From a checkpoint of a small mixture-of-experts model trained on Wikipedia.
Size: 12 layers, vocabulary 32000.
Experts: 32 experts in each of 6 layers, 352 SwiGLU neurons an expert, a sigmoid router.
Training: 1576M tokens, 12024 steps.
Below are experts of layer 9 (counted from 0) of a mixture-of-experts language model. Rows are named router (the router's row for the expert), down (a neuron's output weights, with its number) and show model dimensions 32-63. Each number is 500 + 40 x the weight over its row's rms, rounded and kept within 0 to 999. Numbers have three digits each.
After each expert's rows: a language model's description of what the expert responds to. This comes from a sample of Wikipedia text that the model never trained on.

# expert 10
router:467490490522457538479414473519469471588525479426488526489504562452554489577554490535547482482475
down0:502577427454487470492450449527489469518560520523471432449538491513513497550512540521496516513538
down1:528524515483578440503485570460516477494498527498519521492500519543481530578445440483523505612488
down2:472474471494455475539486554390534396474486489528579420537504520532497507477518551495444487471451
down3:517475514479466532438561431482516441449444514522554557465426512506474466580534509536488523612448
down4:410451398493526504462539490544502488484495543559520435560543483556482497514568495529495543485473
down5:518514552534442466475479443553546555471501489458507467558435472503446509546601533469561426553478
down6:533447587598440478484522463533483472499493517446472503554470516470439500472573433487462464517544
down7:501602494455429462570535537483538419470518496496565487432490481595481516511542494534406467437494
down8:547521429552498480512508415570575436510509514476487547541445420518502467568419476403505510430510
down9:477525605478523442494442529515513492484561462525505530463495461476381509556503440460491533472518
down10:485490488489529415428468485530499470530445519498484430559429550505456466545517503508514507504533
down11:494470552498506435501440464518530557492446479480455433533484446529423500442447506543449405484502
down12:467505511400560485482495504457499511525569524445559414467545498492509486488459579442487421482502
down13:483496511494499444498502513461496524530514411493549533562445538497445408475588497526513501496532
down14:506533465500467519442523561530547545528479505507443468548476503513539512551521469484493463515470
down15:494459392563549515481527523534486528508525542533482549538518523445547458560521543536489589499476
down16:497521527484515554524430494483530564425473471498466508511537523596468532466439544527526510536544
down17:413485474521501483546525514524456457504541480475429520496462537501539498521494465520479468452476
down18:545469539504524448501443442491443424547440481513456458547452502462477538519462492501515534531525
down19:520550529503469522474578490454521492535587506522454509453502497540489533516503560517532481542539
Single capital letters and codes in coordinates, road names and abbreviations, such as N, W, S, FM, C, and degree and minute marks.

# expert 13
router:481529525524533518497431458527492432508440524492494487525471549472456477538502513502551487591484
down0:496528534497460529506510481524491469478545495538533550475470498555560506531511485566441511544528
down1:452495402508508476583519502545479503474483515528499496468474575483466502515521451489515484506527
down2:449486495556512467386543508465584526466522466480505476503498432497526483571503509483498438521488
down3:453436562479445519512452459502504426441513528488507439500512529422475508557537495499540476513500
down4:513542526483557483431541508524542465544514494447539453507582470486454470447534527557510493524569
down5:459528525492507456447457467521571569502504509513528492535449466476481506458466496504471549559526
down6:512539488498488514458522481484542527461597536418503553560464509507492507457461513509502484459484
down7:494558457614435486527470467474545519447549455474503520501508529535524520533509510482473471433541
down8:570492503502492547515512457564497533626488524455452525521483469555472514481492550535478486476495
down9:489459510495489513558503533534555493430520483481533543484482431501488579448516470498484427529512
down10:511599501500477528550442511535523478529449458491553454552471541469486557545538514526512518484543
down11:484496571504538491550446446551471528473494447499507526479499453487563501527510442521548500475585
down12:523530562542526492483491500476480470482515444523493405446466522547482494552502507575493470441475
down13:462515439520512550455475478456464500481577471458510461508533514505457438493469483497475562469543
down14:517433554470571396530536527532458520464473506504486538536584562492558521497530559442561495530516
down15:523501497524492540524544494573513463563548486517497541480537469457531542466478468445504529513534
down16:493498492533495538401463460555491513516477513535542462480574539427484491545496500451538527455502
down17:437458448442542551493461547473474541482458420500484504490454512549531544512514466515497559534496
down18:467579541558528463484521459532507465462478494574503473439512514492493558476503541505431497531575
down19:486545519465466527492526450499442496484493399555458562449477448441509444535474496548576517458545
Common adjectives and abstract nouns after a or the in running prose, such as high, public, acute, mild, energy.

# expert 23
router:461443491510576514473463427499611463430470471531519451561497477551491539493482493465414531503485
down0:542517478509496553515601483498516473492524490531475549560457509549497487516470508489520523584500
down1:492515544486491501535453550475449488502480483566460541538447516498510543516489419534478565547573
down2:474435515505458488488516495477503403526549496545531511500514572529505462498519456454533505489462
down3:488457565474440532401623500522475532555467454483588527495478499556512489534480526504525540517469
down4:473571499500500442496602497529485482494532603525426437536474511571487481453525534578432516494559
down5:522427552516477545552482527511537485482457495511548501571431524449520529541442607479597481481552
down6:465526485494451449423512448497489485486495531418464500577499489557487501508567492553517551528519
down7:493519505487447502513524468522459422555522551476421444460428554541547443511479519471477491490505
down8:477541490487424468518545391512490477552484465485504531509491468498492508512513463448466421486548
down9:482500522543457499592534497521456485555571566504540504464508467545442534556542587447513433507509
down10:533527505518512488496470475544499470556514471517492539478501515478505528455592511508496463520462
down11:496442600465495455484494510531411502484433540444488456479515447511459511485526488493523493487420
down12:496443501485473460487456539433509462503553486448480448539483589475522511526509505501525491461568
down13:496465458524451438513470492487495461553498480509554442513505574462492491483540481500564597470561
down14:444466502456502517447490433505444554536480393554477511487542523454550428560501507511481560514511
down15:498510488495573435501511452581497512467479471496488497492516492475522547533508510497508565573484
down16:475553536474547535500509467455423551511453489482512451566562476471473462550480506592569587476582
down17:420527492531528532517545448482536470479519513523460454466502522491487524502533488491450511500475
down18:528515477493469468474585470525505531494482547492521526412536434565498518462496517536440440461522
down19:497537510495533482517488492530535436480511426535467539543461403528452573500497466536519505488508
Pieces of Chinese and other East Asian names (Zhou En-lai), Chinese character bytes, coordinate digits after invisible marks, and capitalized name starts like Man-et.

# expert 31
router:454417495532522529466448498510546503471454543525446522481451434487460500544514566524482507449503
down0:494491440413400442471563505464453426483506595560470513479427561539558474473494506482467539504549
down1:540557515467499532525505457499557455522477528610470464506459541508538458500514437503486550565526
down2:543583550528507508437546532478494455507539532523528522528468525459479484477524517544476456530460
down3:533475527531415490470426447527455496439529545518471533491451511511505454559484457486523538523469
down4:397488474496571458458503494531494499533535510468522568497501535542515446489463465541438580469534
down5:457522529575497541476521533484504503497459497473499499498479471419464457530473448485551472554514
down6:508480477582469474510529476460542511519579486465548534552554520495477535492559514474542451474456
down7:423472511530440501554502488533496492472483545504498506516551464520479408524472535481447464482546
down8:467504503484535404534538483593415506500504517482445504520509506522482573494456559559522460535588
down9:470538452513494497575502540561539489520580573504538478534479541487494547490502494514495466491528
down10:514586477562490567470508428476499500519474514458539485506473484498422538513547465491469573550488
down11:509466503464548445504480529471450497457511580465495513516408517556444520448475456487507491562448
down12:554574515536514435501470502491536487460490517540498453535441458414495538447494479487491506482514
down13:516525424539475510471461581444513466553468428494455459536525541502477412464419556460528516494549
down14:462473461511558490418465518486477504540479448512496502542567509432525428495461467470485514464479
down15:483437522526538465451521453534524470549462500538513479491460464482553375481519559533486515532490
down16:514471470482543467493494509484434521506421494585493519502562437485482499506517525511566513443532
down17:434508467446603514498489454509564500484530472537429404521515487566488493457463524479459487528454
down18:460530509457533463498523486506512498549554454567478500525500595544463444416485562501515513567513
down19:497489529530468463520508445421483588493468447538532522521436475396463469517521561509598444485520
Raw bytes of Bengali, Thai and other scripts, and syllables of South Asian names like Bha, Singh, Sudheer, plus is and are.

# expert 19
router:502536534581462495524465500550508483575533532508485554582433520503508533595559459549489502551483
down0:505507478462587471567577476491541499467515516502438481466488530574525518511529480500487548549478
down1:513502520496552488514431535495490443471560474460510550518521515451505581459559423526487536554541
down2:512467545506489449475511472422495446507524540492467476526501538460531473582529504540512438528512
down3:439494500545477512448474438491419498515469537499511527489479539461542517556522529556520540520412
down4:480577416504572443493516549489467518555549559457466423507506540481422496446516486558434501493583
down5:517497496490477526443497471509563499452439527467510522477488416445585471516438507474603489543494
down6:499511529598476521448577475552436393482541493398476519456520486484480543518484458506431433485501
down7:501531502481446501496508451482532452478563558494543501395475480555469473473421540548542507440451
down8:542466530473468551548621405532500591543500549401540575589479474480498520534515459491462481489536
down9:459491442514501501503560492537561549498532442484498501493479507471495534562515466483420462500498
down10:453549527530544455533501454579514458498462512454445496514532525460480526576547479500451473462493
down11:502497461479539493517506489488470516532463486493543456512483499525486524472495413487517526413395
down12:539495531435524484454521484450516496515466459510467451557478424524511592510509450452443506508484
down13:466486462418491515464520497462510511519502525553489498536505475500426455469500511499670513438573
down14:441492456496515486511471532530413448531526501589443532530498579503518444458512495525461504473511
down15:463479538518499533454542511475480484552574509619478477515472493524471506541481577482519527493502
down16:511514518496514487616455466524490462499455494521457460509509501511433467574491451528544522469541
down17:500467454508530516480510466466567510491483517492499417482461479514517518497472454516588535484533
down18:522500596479495475452503465450478431536459520550511514491509489446487497494452507603491442522501
down19:499474555565489492464467543474533470474608500466533503475471491487481493510531652487512498485555
Place names and national adjectives, such as York after New, States after United, Germany, California, London, Greek.

# expert 26
router:470578559525559477538451417462462510514510502435474529504499478493466427570452464500514509477544
down0:485483483511547530499515494516478479549532540529461543500516530518493487568502481510497539493510
down1:540542505502535412528466514509527475441505433544531539510466469430485469529520469507515540585509
down2:506523532488500490461538461411514475515562517456515460490471519485545440505475515498492444553500
down3:496473471474480472494457506550488509551467483457543474506585473505505511508485474495530518519543
down4:488518479468507494414532484524538562515551563446485499462579536508421372530547456536515531479515
down5:489461617508508566519470535568557479511479505546490522514483428503537491466485508463492508504485
down6:440530481515483491483529472502566475470517471497456526533478514482505508439521508477454509498477
down7:528556477434475456504512539495528495502510505550435509440509443541509515501489499494513454449460
down8:434494475492491470484534460503475575514544486404525500538429531514447584599523454510469462454578
down9:463491474506559398514497534550587502503520530548504518408470480452505524538497508522469457517522
down10:523565503469525510447487428521536440515469429442488491470488537454506491456542491544485498534513
down11:567468500454506460505536538497533521530558518498515546589463482503483427500499485503508486444524
down12:511526559427559522533517551526545608463505539540444493533485485426479543441486530433509452472533
down13:544458423487517472517511494421526415531494493485503445560490486541454380481517496525507481533547
down14:420509489466484529423535597503426470472459485540556481523557503473483445509543493532492543501520
down15:470540480555542468501577521471507403541538531502508503514523478477538445498604522487528588543458
down16:506508490517513483543512480480526584538437399551458494556518438485481514599470455553584492472464
down17:462526520484531536482493486415533460582586533443458507538533482493491498568475504424521487513498
down18:555505542506546495547501531458496466489478545450515538496497504554455536520482504500529489485485
down19:546402535534499506466452504469482432493515453501530559514433488459541540523510543496526441500498
Short word pieces inside foreign proper names, especially clubs and places in sports tables, e.g. Cam-bu-ur, Sid-i, E-s-ztergom, Pel-iitat.

# expert 7
router:437448527493513544528432427522515515498526535471474467468444526502410530503507535446568511517444
down0:481469577504472474524494498526552437494477499500448479445450487538523550563531470485453528450530
down1:494484521525450508505496564462500495483502477570588495526423480546484532572513467424503510619547
down2:504559538490490536452515555424503485456538441529512459513455498476421524497489519462511530505503
down3:489470521506488583471598476495481471537542483456561526478454443509498497526489577509489440529467
down4:507505495448474508515528539549491548587470596525502483539503499485447496434546499453414542518518
down5:494499496464559510540577556473553492492525512487504446543502474521494530484465536540592552534528
down6:450524525543555503391463482535505551477511436446494523481500532498476533453477464535413440440509
down7:559580553523431522533514484460485477461538516503560537504433426550471487479522495525469499474440
down8:491529595486516526491489487520532481422493579485559471468490553582486465466459477477537467376513
down9:553534490527558461499511462500602492491544448566537545504429452455519503528578520493534547530492
down10:458561544541456515554496471510485406522550430452472484525517490472464525444543504538496518469525
down11:496530537493497491501505451496481504480500499525436446565514502532505510482537540535524567485491
down12:506524550466534444542512429594432523430513483440488417518452475494460534452502534511515551473541
down13:502518468556501511468513536424542462465514543545492478473494493517531390432479583570465543515531
down14:471475496435493519493561557478460455530510528508452421528433550485477458458495487518462457477466
down15:449458509499516476551587505552473415570489521596525446536483454414533526510461579539491511494482
down16:572436463451506424452437516465468583481517458545564524491483454547483485512505482487494479497504
down17:522498494427493483547468485444593533483494521521553508438436504535458500415458478481530533509435
down18:519537498500571509547589427470455514580434534496452539512527513477514511574445517501485485442516
down19:473543526509502470467511427480480544492564477562423496513511501437490487541491551490557448486469
Short syllable pieces inside foreign names and technical words, such as li, ci, ti, chi, often Scandinavian names, plus the word such.

# expert 25
router:505478506520543479546494500479545425503482493494441462587512502443562447539473481531511535598472
down0:530513566444490511543531526520475463477487574545508475509441568512511484573521461526524484514535
down1:478493479521487435507515542470496518428493539548483554549411536459561508494542471510509522474498
down2:431523496563427488418478429466569467497513413447468436470424488453484440493519499475456477532454
down3:488484494505493484458506508481434520491520495513592560475510508503499504528480547511493477501460
down4:445490480409471457474508498507459525494450497485520507548474546516564419420493493489489538503574
down5:467515538485488567439478500565498505494485546517515480536449479408484477525453433496540545553523
down6:589530458587487523493558519508522540413526549504499517481497519499476519550507536506504507496487
down7:520520495512475520572442519408456484428556616482471526498495471501462450497503528509490545488513
down8:507527503480464517542481487489449518521461533513495439531526537516440512514460451504523541490543
down9:418587495524504499479564539524474516551478542509518473504492468525481483554443489551475531436584
down10:530499523502510450540497513522577464517508495549489513504590547462505479417574477494497516429469
down11:421482532489486405445492494518482479530479487541500429499453525530534452472585511452605505450486
down12:508511556400484516496496464486447502471408522405476451516476494446510527511453524478510509485511
down13:416527444485446508502473510485499517570491507492540517530484489542543490535485537458522535489579
down14:460557474491487546518503529519523502447453501497491478524498541486517449483528465486447531399513
down15:527443467534511508519523446519503482529408567496433480468502391421503465544406531461493519525453
down16:531572434447481515443469485404538506554482468436439454507529498526458458514442442479547514491530
down17:497516484506527433485553517489524479507547506533486503449491486559595562501475470476545513497506
down18:541519514517499511456469440484477463465509613443496569473433567539496506556533554477499584498538
down19:511510562436460567518572470561464523550530509512467525529480493479547489537470447494527512502470
Geographic words like County, River, Lake, Creek and town, plus syllables of Irish names, such as Ó Cíosóig and Speenogue.